Experts of a small language model.
Size: width 96, vocabulary 2048, 10.9M parameters.
Below are experts of layer 11 (counted from 0) of a mixture-of-experts language model. Rows are named router (the router's row for the expert), up (a neuron's input weights, with its number), down (a neuron's output weights, with its number) and show model dimensions 0-95. Each number is 50 + 12 x the weight over its row's rms, rounded and kept within 0 to 99.
Before each expert's rows: "mostly gets" lists some tokens that are sent to it at least half of the time. This comes from a sample of Wikipedia text that the model never trained on.

# expert 47
mostly gets: " K", " H", " T", " G", " W", " Ch"
router:53 44 67 59 62 49 58 52 50 31 56 45 41 55 48 49 47 60 72 31 48 51 52 50 26 41 34 69 33 35 46 50 53 58 41 44 57 65 70 59 57 44 36 30 39 59 32 44 51 48 66 52 76 65 51 55 27 62 41 40 49 43 43 59 54 40 30 61 46 34 20 41 28 54 39 51 46 35 39 69 48 49 45 51 69 59 33 57 32 28 42 54 44 38 30 44
up0:46 46 33 37 66 39 46 33 56 75 30 52 54 46 67 52 49 37 32 61 54 53 45 48 62 67 34 39 36 42 65 61 51 56 51 38 48 61 59 66 66 63 37 61 29 44 47 50 50 70 41 50 82 23 52 44 51 46 54 53 54 59 61 56 69 26 68 43 39 50 52 38 50 72 63 44 44 55 50 38 44 45 56 53 54 57 39 52 79 37 42 59 57 73 58 66
down0:61 50 53 79 35 33 44 63 66 45 49 37 60 42 71 39 42 42 46 38 67 32 62 44 49 40 46 51 57 52 40 68 63 42 56 31 58 63 08 39 41 63 49 50 42 54 45 48 40 64 53 51 36 59 37 69 43 61 44 65 41 60 43 61 61 32 58 49 50 61 56 53 42 57 50 38 22 41 77 56 60 37 59 40 66 57 58 54 45 51 52 33 55 32 53 67

# expert 34
mostly gets: " estab", " cre", " consid", "qu", "omin", "re"
router:78 47 44 54 25 57 36 54 61 55 54 61 29 26 33 67 60 27 39 61 55 61 75 36 56 58 62 43 70 39 54 53 37 43 54 49 38 65 31 68 51 48 36 54 39 48 52 55 49 53 29 67 38 48 43 69 30 50 51 56 64 66 61 50 58 67 51 61 49 48 39 48 38 37 59 60 61 53 37 47 36 62 69 62 42 38 52 55 54 49 44 35 53 55 69 70
up0:44 61 64 45 31 45 61 36 49 35 62 36 54 66 42 63 47 34 54 65 40 37 50 41 51 45 55 56 44 72 49 47 53 39 55 30 21 44 41 26 49 74 44 40 32 51 45 66 45 45 81 69 38 31 58 56 45 40 47 39 36 60 55 58 76 62 64 48 39 47 45 39 60 27 44 57 51 44 66 65 53 71 56 44 66 57 54 53 39 42 47 65 56 52 60 66
down0:45 42 51 41 40 32 55 41 41 31 58 48 48 44 50 58 62 49 41 68 26 33 43 56 50 37 58 68 86 33 34 52 36 34 20 46 40 50 56 50 41 45 61 50 65 57 48 40 31 46 49 42 54 63 78 71 48 45 70 32 63 44 62 54 60 32 56 47 67 70 59 39 44 52 37 37 59 46 47 61 47 60 39 44 57 53 55 62 29 64 62 36 55 45 52 36

# expert 42
mostly gets: " l", " sl", "-l", " short", " w", " long"
router:53 48 49 67 60 32 59 29 61 41 36 64 47 39 56 46 47 41 35 53 66 76 60 57 49 49 36 49 73 44 62 44 34 41 54 79 36 55 71 53 67 48 52 50 51 60 41 39 46 63 25 52 37 27 55 58 46 78 57 54 53 47 51 80 68 54 39 69 42 57 69 43 57 52 66 57 53 58 64 46 59 46 52 61 26 45 45 42 65 54 56 35 51 36 58 44
up0:72 55 55 46 55 59 47 36 42 53 49 56 70 50 64 46 37 66 39 22 29 61 56 56 49 39 31 34 48 39 51 52 53 61 67 63 45 53 62 46 57 47 47 47 41 49 66 69 60 47 73 55 37 50 50 72 28 61 44 58 63 40 75 68 52 24 51 52 48 54 59 50 34 52 33 38 64 36 45 33 60 76 51 31 50 46 56 51 56 48 46 40 37 48 21 62
down0:28 66 38 32 55 48 74 37 48 44 41 55 39 44 42 40 51 41 47 65 36 51 53 38 69 49 57 46 65 41 25 50 74 33 57 50 44 30 48 50 40 59 45 53 69 60 54 28 64 29 37 48 41 65 53 54 52 69 51 50 47 40 36 60 58 46 47 59 57 43 42 49 40 72 32 32 61 55 45 54 55 26 76 60 27 38 46 47 26 53 41 41 56 41 34 57

# expert 29
mostly gets: " in", " during", " at", " under", " through", " against"
router:50 55 60 40 30 50 53 53 70 58 56 31 64 54 64 47 41 62 39 33 44 62 53 46 31 40 56 36 56 64 58 50 36 42 39 59 49 27 35 53 63 68 55 39 59 57 50 42 32 55 65 60 43 42 49 39 36 49 50 44 39 47 68 45 51 27 82 48 60 52 46 56 46 60 21 49 43 45 62 81 71 67 54 42 43 42 47 56 54 69 60 55 56 43 37 79
up0:42 64 57 70 45 45 46 51 21 58 36 75 63 37 65 40 50 41 55 64 36 27 34 37 38 25 36 67 44 55 52 37 52 39 50 42 56 50 34 55 67 68 44 37 44 41 32 48 51 59 58 57 51 52 32 45 60 43 42 50 22 35 39 61 51 64 46 48 39 73 74 60 60 39 70 46 51 57 43 53 48 41 68 42 58 48 51 49 57 53 62 39 31 35 48 34
down0:44 22 58 45 46 58 42 42 40 54 51 68 53 43 38 41 24 63 41 44 46 42 30 47 37 20 44 55 53 45 55 39 48 67 58 52 40 47 53 66 43 54 37 55 57 59 67 52 43 48 75 59 42 47 54 64 63 25 62 53 40 31 54 38 56 57 50 47 57 71 70 30 35 33 50 33 57 34 38 53 48 70 41 48 67 38 29 66 52 62 66 52 55 53 71 50

# expert 56
mostly gets: " where", " which", "\",", " when", " they", ".\""
router:54 40 64 49 46 78 47 43 26 60 65 41 56 43 68 75 48 48 66 34 40 46 30 53 67 42 58 63 53 76 57 52 49 58 48 61 36 44 72 52 53 64 53 55 63 50 43 39 42 56 38 39 36 39 47 33 68 56 49 67 60 53 67 32 31 68 66 56 38 48 59 35 34 50 37 43 57 48 63 40 57 53 63 63 55 37 40 31 60 40 42 43 25 39 45 60
up0:60 43 47 59 66 53 35 57 59 61 59 47 74 35 40 57 69 52 63 31 61 52 42 38 52 48 31 48 11 70 52 50 46 66 58 68 40 53 43 19 44 52 56 56 46 69 61 44 60 34 56 44 43 62 54 41 65 42 67 65 57 45 66 42 57 27 38 64 37 28 48 56 39 50 54 50 44 36 46 50 79 54 48 60 59 65 46 50 44 41 50 66 62 46 59 45
down0:48 39 66 33 43 41 27 59 63 32 65 58 27 48 55 58 50 47 48 55 39 25 53 59 57 45 57 48 61 52 45 62 50 36 43 50 72 62 57 80 58 29 47 59 52 48 43 38 57 57 54 30 46 52 40 69 48 43 46 68 42 91 50 51 37 61 37 59 60 72 50 36 52 60 44 52 39 72 59 50 47 55 54 56 41 51 44 32 46 73 58 37 56 47 53 69

# expert 45
mostly gets: " States", " Ind", " American", " United", " Afric", " Europe"
router:53 48 48 18 61 47 75 41 38 38 47 58 55 43 35 52 44 47 45 60 55 48 41 40 46 45 49 38 25 40 41 48 36 45 44 42 51 40 55 40 66 48 37 33 46 56 35 35 65 58 39 51 43 40 30 32 61 38 61 53 56 66 63 65 57 33 40 40 41 63 68 36 55 55 57 67 64 31 44 33 62 67 64 39 60 60 32 66 53 69 54 60 60 35 26 66
up0:54 45 38 54 51 71 62 31 65 55 26 45 58 59 31 18 43 66 29 57 30 50 47 52 52 64 36 50 29 45 58 46 54 39 43 52 31 71 38 33 43 55 41 76 44 58 72 33 36 41 52 54 60 52 60 55 59 59 36 40 36 48 50 54 65 31 32 36 66 44 45 35 49 43 49 32 33 52 47 38 50 35 65 58 52 57 38 36 64 55 53 36 58 51 42 52
down0:62 35 29 43 50 63 44 58 36 36 42 49 58 48 32 48 43 44 41 42 60 42 46 47 53 76 36 41 55 48 75 49 49 44 50 44 52 63 38 43 36 81 44 51 22 53 33 49 31 59 48 32 26 64 40 30 52 34 46 51 42 52 44 39 67 36 46 53 52 36 50 60 50 61 62 24 39 50 59 58 55 48 66 52 48 70 60 62 46 50 53 15 60 50 33 61

# expert 44
mostly gets: " |", "|", " —;", ");", "=", "):"
router:51 25 31 72 43 53 40 37 56 48 56 34 31 50 42 29 22 37 65 46 43 38 36 66 43 46 59 56 40 80 55 47 29 31 49 63 40 50 40 64 62 58 41 53 60 46 40 50 54 66 48 47 40 36 38 41 53 57 59 40 57 33 68 25 56 29 66 47 57 46 55 43 56 55 34 57 58 42 42 47 33 43 58 38 25 48 34 46 66 62 48 58 40 49 41 49
up0:45 45 12 58 35 78 58 47 69 69 67 66 53 61 81 26 54 47 66 55 38 59 52 63 57 58 44 51 51 51 56 47 77 57 53 51 43 48 53 49 53 45 46 70 51 35 57 59 45 21 63 57 54 41 45 61 40 46 56 36 63 60 42 49 46 76 64 70 50 49 39 53 66 44 31 59 59 56 41 28 50 46 48 57 54 54 58 61 41 54 47 58 40 57 56 37
down0:24 46 48 42 52 18 62 40 43 55 42 60 53 64 52 60 35 38 46 49 38 73 65 44 23 42 50 46 23 44 55 54 46 69 56 37 49 59 28 50 73 48 49 47 39 52 63 50 63 64 58 53 57 44 29 64 25 59 62 71 46 58 44 65 60 70 59 50 48 49 68 55 45 75 59 44 52 53 39 49 64 45 47 46 51 47 45 51 30 39 58 51 59 26 53 57

# expert 28
mostly gets: "RA", "US", " ·", " USA", " MP", "&"
router:65 36 62 45 74 29 75 60 52 45 56 65 46 53 38 54 36 48 51 54 48 39 48 49 38 35 62 71 42 38 47 50 33 41 46 48 73 62 28 70 58 37 41 72 64 70 51 34 50 64 54 56 35 44 48 43 68 51 61 39 65 67 36 47 42 38 51 56 44 59 58 32 55 43 54 70 53 61 44 41 33 31 61 48 39 69 39 73 47 64 47 62 55 36 40 48
up0:60 37 35 43 51 39 41 56 48 46 56 40 69 47 40 51 39 40 67 46 65 76 47 27 58 54 44 54 39 45 38 52 48 58 40 57 53 42 59 74 57 76 43 49 54 53 44 40 27 40 30 44 20 47 63 44 49 37 37 72 59 26 46 68 56 34 29 52 68 51 72 56 36 61 54 44 50 54 39 53 24 68 60 50 42 52 51 48 61 59 53 63 69 44 46 37
down0:69 43 51 58 34 62 57 65 60 70 55 45 42 48 55 35 44 42 52 43 74 37 57 48 55 36 33 38 38 39 46 69 63 43 63 55 52 69 45 57 50 57 44 20 27 65 41 50 57 51 67 38 64 47 58 35 43 55 56 49 54 32 59 40 47 59 56 47 53 53 59 57 54 48 42 37 76 51 60 25 55 68 23 67 32 38 40 57 70 65 57 46 63 34 41 62

# expert 43
mostly gets: " oper", " educ", "oci", " loc", "icip", " offic"
router:61 62 43 36 57 42 44 70 53 34 75 66 38 53 51 72 40 49 39 28 53 63 56 46 69 53 55 37 53 40 71 55 36 25 40 57 47 59 63 46 33 46 65 44 57 47 61 46 67 62 31 51 39 57 39 55 56 36 38 34 62 63 63 46 53 56 42 49 57 58 42 53 76 61 72 54 28 56 68 42 49 51 44 52 51 62 61 43 56 64 32 28 64 69 51 35
up0:63 57 62 38 47 64 32 47 57 43 74 51 39 77 53 54 46 73 57 56 40 59 58 34 54 46 41 45 58 52 51 43 70 56 39 59 35 63 61 39 50 63 52 27 61 51 47 48 63 31 41 36 45 50 61 53 55 42 73 40 76 49 57 61 58 26 59 73 43 57 39 64 55 45 60 55 52 68 60 59 44 53 52 51 52 54 53 38 52 19 70 65 47 35 21 45
down0:43 61 58 59 80 38 54 56 40 44 60 70 39 59 49 28 40 47 30 44 41 70 26 23 41 46 55 41 44 43 54 43 60 50 55 47 62 46 56 47 53 34 45 54 59 53 56 30 76 51 57 41 56 52 42 46 38 32 58 22 66 43 57 65 49 32 55 51 52 56 47 39 59 62 75 55 46 55 75 75 54 46 67 68 54 70 44 51 48 51 60 60 49 35 38 50

# expert 6
mostly gets: " E", " e", " d", " c", " C", " n"
router:62 53 65 81 58 43 59 54 63 33 71 46 37 45 54 52 65 40 42 41 47 57 53 37 25 28 65 27 61 30 62 58 30 53 50 42 47 69 60 52 50 29 38 61 65 46 41 47 53 45 54 64 40 28 49 36 46 40 59 46 57 64 49 40 55 41 63 57 59 65 44 58 26 57 31 67 46 54 34 43 62 26 54 42 33 39 41 49 46 52 55 42 52 28 49 47
up0:53 55 66 55 40 43 52 52 54 29 77 43 67 39 49 63 42 55 37 47 49 42 36 72 49 47 55 58 43 63 51 35 63 55 57 33 65 50 53 55 42 48 67 59 53 49 70 36 34 38 48 61 45 49 56 67 45 67 22 51 49 48 80 47 39 52 55 69 58 60 41 54 52 49 39 48 36 31 73 33 60 48 47 65 70 36 51 35 60 48 68 44 49 32 25 68
down0:36 68 44 73 42 68 52 43 49 61 65 57 41 54 50 18 19 51 23 43 56 60 69 23 56 51 41 59 49 47 62 75 51 28 54 48 42 65 48 55 46 50 56 62 19 56 58 49 44 62 44 76 63 54 59 40 49 58 51 36 47 64 57 36 57 45 61 57 46 51 22 52 59 46 50 52 46 40 60 74 57 51 56 62 39 41 56 40 61 55 49 55 38 51 53 57

# expert 58
mostly gets: "19", "18", "20", "17", "12", "24"
router:56 54 44 68 53 36 59 32 61 57 45 33 50 49 47 57 58 70 45 62 40 38 70 56 45 42 56 39 37 33 31 47 55 68 27 53 59 55 31 55 50 39 57 50 41 52 68 51 48 72 74 30 72 30 56 31 63 48 74 53 60 43 40 64 58 56 40 54 50 54 39 60 58 52 49 62 47 38 25 50 42 49 52 37 60 58 60 44 49 62 33 65 20 54 37 35
up0:64 46 45 53 48 46 48 64 51 54 43 65 44 35 80 62 48 63 64 79 58 51 40 63 44 34 49 44 40 35 69 37 72 39 49 41 38 64 40 25 31 54 40 49 42 71 43 48 52 43 56 27 37 43 41 39 37 49 30 54 49 36 66 50 31 36 54 69 67 43 46 38 56 57 47 52 61 44 53 33 49 54 46 30 52 69 55 49 66 52 64 44 68 38 38 67
down0:58 21 58 59 56 41 41 45 58 40 80 37 65 66 40 47 44 35 34 33 59 65 58 61 38 36 33 52 47 79 54 52 62 33 46 36 41 62 47 53 73 44 34 48 60 46 41 50 46 45 58 23 55 61 53 55 43 36 54 35 57 55 69 35 45 51 49 37 38 55 54 44 53 44 33 42 34 58 62 41 45 44 51 39 28 58 42 35 38 46 43 15 61 54 50 48

# expert 23
mostly gets: " University", " City", " Road", " World", " School", " League"
router:38 49 35 46 27 52 61 45 34 56 63 46 51 73 65 72 51 41 68 44 63 34 58 43 68 39 46 50 26 39 51 42 52 29 66 60 46 17 41 44 61 33 64 39 58 55 50 37 47 66 56 50 67 47 45 33 76 53 54 45 55 51 36 55 36 29 53 45 65 63 75 68 63 58 55 28 51 49 45 54 49 49 36 57 54 40 54 46 44 59 60 52 74 56 47 56
up0:32 33 73 43 47 36 52 41 54 57 75 71 48 61 53 61 60 49 42 65 57 71 50 67 55 39 59 41 75 48 62 55 72 66 63 63 68 77 38 62 51 42 61 62 43 46 41 42 64 59 29 46 51 43 49 37 59 33 43 33 31 37 43 61 60 54 46 47 32 50 52 47 44 49 68 29 53 62 76 47 55 27 43 51 46 50 49 45 51 50 50 31 55 43 45 42
down0:57 45 61 50 57 65 59 40 37 58 49 41 55 55 51 33 44 40 76 44 64 53 64 36 46 46 36 51 51 37 42 60 67 49 37 50 49 37 34 39 43 42 39 48 81 66 32 43 44 54 58 34 39 65 44 36 55 37 48 54 58 65 67 62 26 57 59 27 56 65 55 51 48 37 59 32 51 29 38 52 35 20 37 65 40 57 67 41 48 43 51 44 66 50 37 28

# expert 54
mostly gets: " r", " Afric", " Gr", " gr", " German", " British"
router:63 56 51 43 43 40 69 29 65 38 62 78 54 39 47 49 55 64 40 55 51 49 54 51 58 40 44 49 45 37 61 39 40 55 55 53 47 57 65 23 29 45 52 51 20 66 57 34 53 72 51 55 50 50 29 57 47 56 32 55 61 61 47 66 60 59 71 65 49 64 50 54 65 42 75 59 63 41 30 27 53 62 60 36 42 49 41 61 47 47 53 75 51 41 45 71
up0:55 56 35 38 57 60 46 41 35 42 32 38 30 65 40 43 58 57 51 58 41 44 55 65 55 65 56 24 41 32 81 50 34 47 36 68 62 53 51 70 36 58 44 44 33 68 56 64 68 52 59 52 67 62 56 55 41 49 67 47 50 25 60 44 35 31 42 50 53 51 45 52 49 51 65 63 29 49 52 41 46 54 77 38 47 54 61 78 49 37 52 38 60 39 53 65
down0:67 48 75 51 43 68 38 69 35 54 43 57 64 59 61 30 62 33 55 74 33 63 69 57 52 48 48 52 57 61 77 24 57 33 64 48 46 58 51 44 55 51 68 49 49 60 62 59 57 54 53 44 61 50 54 71 44 91 61 44 30 56 59 53 52 54 46 64 56 53 55 71 44 59 61 55 62 60 54 48 58 70 54 53 40 59 55 42 43 25 44 46 42 39 47 46

# expert 2
mostly gets: " st", " n", " bl", " St", " sh", "St"
router:38 47 53 51 37 34 52 37 64 51 64 56 45 63 43 55 65 59 48 39 55 60 63 35 42 38 37 68 40 43 41 31 46 41 43 80 42 66 75 43 54 43 51 57 29 40 36 49 68 30 47 64 48 45 52 56 31 52 39 51 59 50 48 49 55 19 50 64 52 35 42 63 57 36 55 31 34 51 47 45 68 30 23 51 66 58 44 40 25 38 45 64 53 40 44 53
up0:55 46 62 43 69 45 23 58 47 59 66 60 57 55 62 77 48 54 30 44 67 45 47 54 51 35 57 50 44 87 55 31 52 64 63 37 51 44 42 42 65 46 52 52 34 58 48 49 44 44 59 35 50 41 51 51 48 49 47 40 51 69 43 27 77 59 60 31 42 63 34 72 66 49 48 29 41 65 55 43 51 47 60 25 47 38 74 51 56 43 67 46 52 54 55 37
down0:44 54 50 44 53 39 28 58 42 64 35 70 51 61 37 61 62 62 38 51 57 53 55 51 60 56 41 64 41 50 48 53 64 52 39 50 62 44 72 68 50 48 39 71 41 53 82 55 47 44 33 84 36 50 31 48 44 56 35 59 50 50 63 52 44 57 56 56 53 34 62 47 29 46 34 35 61 64 39 38 43 29 55 63 55 59 60 60 55 67 36 29 73 30 36 44

# expert 33
mostly gets: " Dav", " Mich", " Br", " Gl", " Rich", " Thom"
router:54 51 43 30 56 74 61 48 55 28 40 68 39 50 31 55 48 35 75 49 61 44 50 59 40 53 36 57 46 39 49 36 45 47 38 59 57 57 53 42 54 35 41 38 45 62 57 64 57 51 74 63 64 68 45 52 22 70 36 78 49 47 41 69 64 57 42 66 43 44 65 53 65 41 62 33 53 65 70 48 37 51 65 40 50 69 46 65 40 32 40 53 49 63 47 40
up0:38 67 63 53 53 55 47 47 49 46 38 62 57 61 49 81 50 43 81 60 67 51 45 62 53 56 47 18 38 25 46 56 51 57 70 44 29 48 55 48 33 57 51 43 40 66 45 55 31 49 62 41 43 49 63 34 50 52 36 47 55 55 52 65 53 27 48 56 40 46 80 58 30 41 62 62 52 40 59 49 37 52 56 55 48 40 36 57 51 58 50 55 29 74 75 48
down0:63 68 60 64 39 48 41 52 44 30 45 51 38 63 52 31 37 31 31 36 62 47 59 51 48 52 55 27 45 55 55 38 31 39 54 38 36 36 51 61 22 62 47 52 63 48 34 54 45 52 69 51 47 47 45 54 54 61 33 59 53 43 44 46 71 32 54 55 82 43 54 41 35 46 55 57 54 47 57 55 56 46 69 80 30 41 30 54 62 38 56 49 25 45 34 35

# expert 13
mostly gets: " km", " mi", " ft", "_", "33", "°"
router:65 52 45 51 61 41 45 67 45 48 63 43 27 42 47 49 40 78 45 65 37 49 52 57 64 48 56 47 55 63 37 62 53 64 56 51 66 57 38 46 46 34 35 67 49 41 49 29 55 50 60 32 53 35 82 69 63 47 49 44 48 20 45 53 64 64 35 40 44 56 39 67 49 52 34 59 61 56 32 36 70 45 48 64 32 64 62 61 47 65 48 48 59 42 69 29
up0:70 39 41 41 42 52 59 50 42 51 50 46 52 41 63 43 79 54 59 47 66 58 55 50 47 37 41 49 88 70 27 44 46 54 45 58 66 67 55 39 52 65 52 49 62 83 59 51 55 37 43 71 47 47 57 53 69 49 26 55 23 56 52 52 63 46 64 55 15 51 36 59 45 44 41 54 50 48 58 58 27 48 44 57 61 43 60 53 62 47 40 55 71 39 55 53
down0:63 48 52 62 56 68 46 59 30 43 70 52 52 49 34 39 72 51 58 53 72 41 53 62 46 22 56 50 36 29 43 46 56 32 40 41 54 58 37 42 51 59 63 51 47 54 53 35 52 75 52 28 42 30 65 48 55 49 46 38 62 52 53 60 51 53 33 55 30 59 44 51 71 40 52 53 63 38 83 57 69 62 54 52 35 46 30 73 36 38 55 55 63 60 55 34

# expert 51
mostly gets: " the", " The", "'s"
router:44 34 72 55 59 38 59 46 69 55 68 50 43 31 31 41 44 40 34 59 57 40 59 50 41 27 67 48 49 49 70 39 41 53 38 59 40 57 37 62 67 47 39 45 63 51 28 39 41 72 60 43 33 29 35 42 57 44 61 45 58 62 42 51 60 58 40 51 32 72 70 65 48 52 41 69 69 50 38 39 60 34 57 40 45 61 35 59 56 71 41 50 52 33 33 54
up0:44 55 39 73 48 56 22 30 58 45 44 56 60 42 53 13 67 36 72 77 44 33 48 54 56 52 51 39 57 54 51 52 70 36 42 43 62 48 52 38 41 49 30 46 44 55 45 61 37 39 44 52 45 59 61 48 52 40 64 55 43 49 71 36 62 66 46 29 52 46 43 57 50 50 49 38 40 58 57 78 36 55 69 52 49 30 46 50 25 59 50 44 55 73 66 54
down0:47 40 73 51 70 36 36 55 40 47 42 32 47 62 50 39 59 24 35 78 52 54 53 38 48 65 68 28 43 61 41 60 33 24 50 83 62 28 35 58 47 64 22 30 54 60 56 42 43 58 49 49 58 45 40 52 44 31 60 45 63 65 61 49 39 46 63 43 36 61 55 45 47 60 42 46 42 46 39 48 45 43 51 43 46 55 48 67 60 47 44 54 69 48 33 47

# expert 15
mostly gets: " Location", "See", " Total", " Born", " medal", "areer"
router:48 52 54 43 62 29 30 37 41 61 35 71 44 55 49 44 43 42 34 44 37 43 54 48 54 57 41 36 43 39 57 33 41 44 53 70 39 45 26 48 57 36 42 53 32 66 51 33 73 43 59 59 50 34 55 31 75 36 71 47 34 68 42 37 62 51 35 21 49 42 53 60 50 60 50 53 65 43 56 38 65 55 31 47 36 34 50 66 66 43 66 42 49 54 68 54
up0:25 49 36 47 48 40 42 33 56 49 53 50 62 55 44 54 49 59 52 44 33 46 44 49 59 66 22 64 46 59 59 41 58 39 64 43 52 20 43 27 58 44 44 57 37 53 30 63 55 56 73 72 51 61 50 54 55 51 28 40 62 55 44 76 34 44 55 43 46 52 40 47 33 60 56 59 56 30 36 35 53 39 59 59 46 37 72 60 46 64 32 53 78 39 62 53
down0:53 47 50 23 53 62 38 70 52 56 58 66 43 50 46 58 53 42 64 25 40 34 46 36 37 38 61 37 44 44 44 45 48 57 49 57 68 52 51 46 28 38 53 53 45 59 33 64 31 31 61 35 44 65 49 61 43 44 68 49 53 64 71 69 39 49 38 37 40 59 23 64 29 53 73 32 61 35 38 47 54 59 74 62 43 51 30 46 63 39 45 52 56 38 44 45

# expert 30
mostly gets: " under", " September", " November", " October", " April", " May"
router:36 38 69 44 53 45 56 54 63 50 48 58 43 41 41 33 42 48 42 57 58 53 48 57 42 34 76 47 51 75 39 51 40 46 35 60 42 57 32 68 60 70 60 58 51 69 58 44 37 59 62 50 66 23 56 33 47 37 56 54 40 48 41 34 40 66 62 44 45 65 65 57 44 42 59 56 65 34 60 42 65 49 63 39 32 72 41 65 34 71 41 35 64 27 37 51
up0:45 42 38 29 46 40 47 11 15 38 51 46 53 43 43 39 53 46 63 50 46 37 76 60 28 59 50 46 49 78 38 55 49 42 56 52 48 56 65 63 52 61 60 41 60 61 49 55 67 54 59 52 51 44 53 46 51 38 57 49 56 40 67 48 52 89 37 33 62 31 44 47 34 23 44 40 39 49 69 42 41 50 43 61 45 47 56 39 38 53 41 47 42 56 54 57
down0:52 50 48 22 48 54 47 60 40 47 53 39 53 67 81 32 51 38 33 66 63 47 47 49 62 40 53 49 34 57 33 37 52 40 38 68 50 67 42 67 65 50 10 64 44 33 68 44 47 57 73 52 42 33 64 64 38 37 57 61 54 45 47 40 56 60 54 74 40 35 49 33 67 70 51 47 58 48 49 46 36 43 62 68 44 51 44 38 47 53 43 49 57 52 39 51

# expert 16
mostly gets: " and", " or", " &", "),", " against", " with"
router:48 27 68 56 56 42 56 47 65 53 64 58 50 42 39 52 46 41 30 57 54 46 57 46 41 26 69 47 40 52 78 46 30 57 36 57 41 58 35 61 61 45 40 39 57 61 30 36 40 72 58 49 35 33 32 41 52 43 59 47 55 58 50 49 60 63 48 62 38 64 68 58 35 62 42 71 73 48 36 43 64 37 71 43 39 68 34 67 51 66 47 45 48 33 39 59
up0:60 29 36 35 35 42 40 46 33 44 45 62 75 76 50 53 44 56 66 55 43 53 50 34 52 56 52 46 42 59 69 59 50 73 38 54 36 42 70 57 36 81 68 34 38 79 59 53 43 35 58 47 48 74 50 57 53 41 54 64 47 46 52 37 42 50 58 51 51 49 33 50 40 49 54 39 62 42 41 72 52 55 59 52 23 58 47 46 61 48 71 42 59 49 74 57
down0:34 60 57 28 47 70 57 56 42 25 47 50 48 39 51 53 60 48 40 59 59 44 44 48 61 61 62 53 63 53 42 75 55 35 44 55 30 67 48 45 60 29 68 42 38 61 55 34 56 78 60 64 47 61 62 39 51 53 48 29 71 51 64 29 45 64 42 52 49 36 36 42 53 54 54 45 41 57 32 54 50 29 48 56 69 51 36 40 51 39 41 29 58 72 75 37

# expert 17
mostly gets: " Total", " —", "otes", "%", "andid", " Location"
router:46 33 47 64 58 31 68 48 59 43 40 34 43 30 42 44 34 55 45 55 42 25 65 68 50 48 61 41 39 19 48 35 52 34 53 78 49 45 40 72 40 51 40 53 64 66 47 69 72 50 43 36 29 36 53 51 68 49 63 38 61 58 37 53 48 56 47 33 45 56 41 35 50 57 46 54 53 68 43 36 41 45 63 68 38 45 36 61 55 35 63 60 43 45 35 36
up0:56 67 53 46 51 42 30 38 43 35 78 35 37 42 55 35 57 39 58 53 28 43 54 43 51 54 43 53 52 43 42 54 37 51 47 62 39 36 49 37 51 58 70 37 43 60 42 51 59 59 56 59 60 35 43 45 64 61 50 43 48 60 59 62 34 41 59 72 59 65 25 61 50 36 25 48 24 34 63 37 54 32 64 34 70 53 37 46 57 37 45 33 64 52 78 60
down0:51 82 61 52 49 49 57 44 57 42 40 75 61 32 53 53 49 42 54 46 45 20 48 42 42 50 35 45 47 55 23 51 42 22 59 50 39 32 73 51 64 51 39 48 65 46 53 74 59 38 47 42 34 45 34 51 46 62 64 15 63 43 66 39 56 59 55 38 39 64 41 48 49 53 54 28 54 43 57 76 45 43 39 67 40 38 57 56 40 43 44 43 59 56 51 48

# expert 18
mostly gets: "X", " II", "RA", "&", "!", " X"
router:57 40 53 64 63 40 60 61 55 66 71 63 37 34 49 46 58 65 59 43 47 47 52 44 53 28 57 66 52 51 56 36 49 42 29 50 63 27 54 43 60 32 57 57 70 53 43 35 58 68 50 40 45 42 44 31 71 68 45 44 70 63 35 62 59 51 25 54 50 64 71 50 61 43 49 70 52 66 48 49 43 29 67 51 38 61 46 72 35 68 44 58 42 31 43 63
up0:37 39 57 61 51 66 41 47 55 52 49 50 60 40 54 34 27 64 47 46 43 51 65 49 43 36 69 64 38 63 64 49 37 66 47 61 61 46 49 36 34 52 28 48 31 70 19 56 67 61 38 64 51 29 46 33 42 45 55 62 54 59 61 41 70 67 67 53 43 68 62 33 32 52 40 40 51 41 60 56 56 52 35 32 41 36 35 79 44 46 55 55 63 55 51 42
down0:47 35 56 61 36 59 52 36 56 44 32 46 58 44 50 23 24 45 65 53 69 31 57 55 33 38 24 87 50 52 45 54 50 65 64 39 56 56 62 66 42 44 52 53 61 61 56 37 47 56 56 79 56 50 52 42 53 51 58 52 45 37 39 53 63 37 56 50 60 78 51 44 64 71 39 29 54 43 37 59 48 58 23 59 44 58 36 56 55 62 55 67 53 52 52 52

# expert 14
mostly gets: "ician", "ility", "ects", "ities", "iness", "ble"
router:51 51 47 49 58 43 59 60 37 42 54 52 68 44 68 84 61 50 32 63 59 44 42 37 67 47 31 56 69 58 58 54 44 47 49 38 52 52 33 50 39 62 75 64 42 54 61 61 53 53 28 73 22 45 46 34 57 36 42 64 34 45 61 44 54 62 40 48 37 67 49 63 53 54 63 44 48 66 59 52 57 63 35 51 57 24 56 37 53 59 61 59 65 82 49 48
up0:59 82 41 53 50 19 61 54 60 66 58 44 42 34 63 25 42 53 53 53 50 45 50 51 39 33 56 53 43 63 49 47 52 69 59 48 55 73 54 58 51 39 72 51 67 53 65 60 52 31 46 43 64 68 58 46 43 58 42 47 45 48 39 48 51 36 50 40 37 56 58 47 72 25 38 46 38 44 52 42 41 43 30 69 49 29 39 51 84 68 48 60 61 61 49 58
down0:71 50 45 45 59 43 62 48 47 39 70 27 63 58 46 62 41 55 43 82 53 42 45 59 76 42 44 54 62 57 33 49 52 43 52 55 44 55 60 58 59 62 28 33 68 69 48 47 41 52 41 52 55 48 63 52 66 45 41 74 68 39 52 48 40 34 36 50 40 71 44 55 41 61 65 38 77 55 31 44 61 36 53 31 49 45 49 71 71 35 56 44 51 48 58 29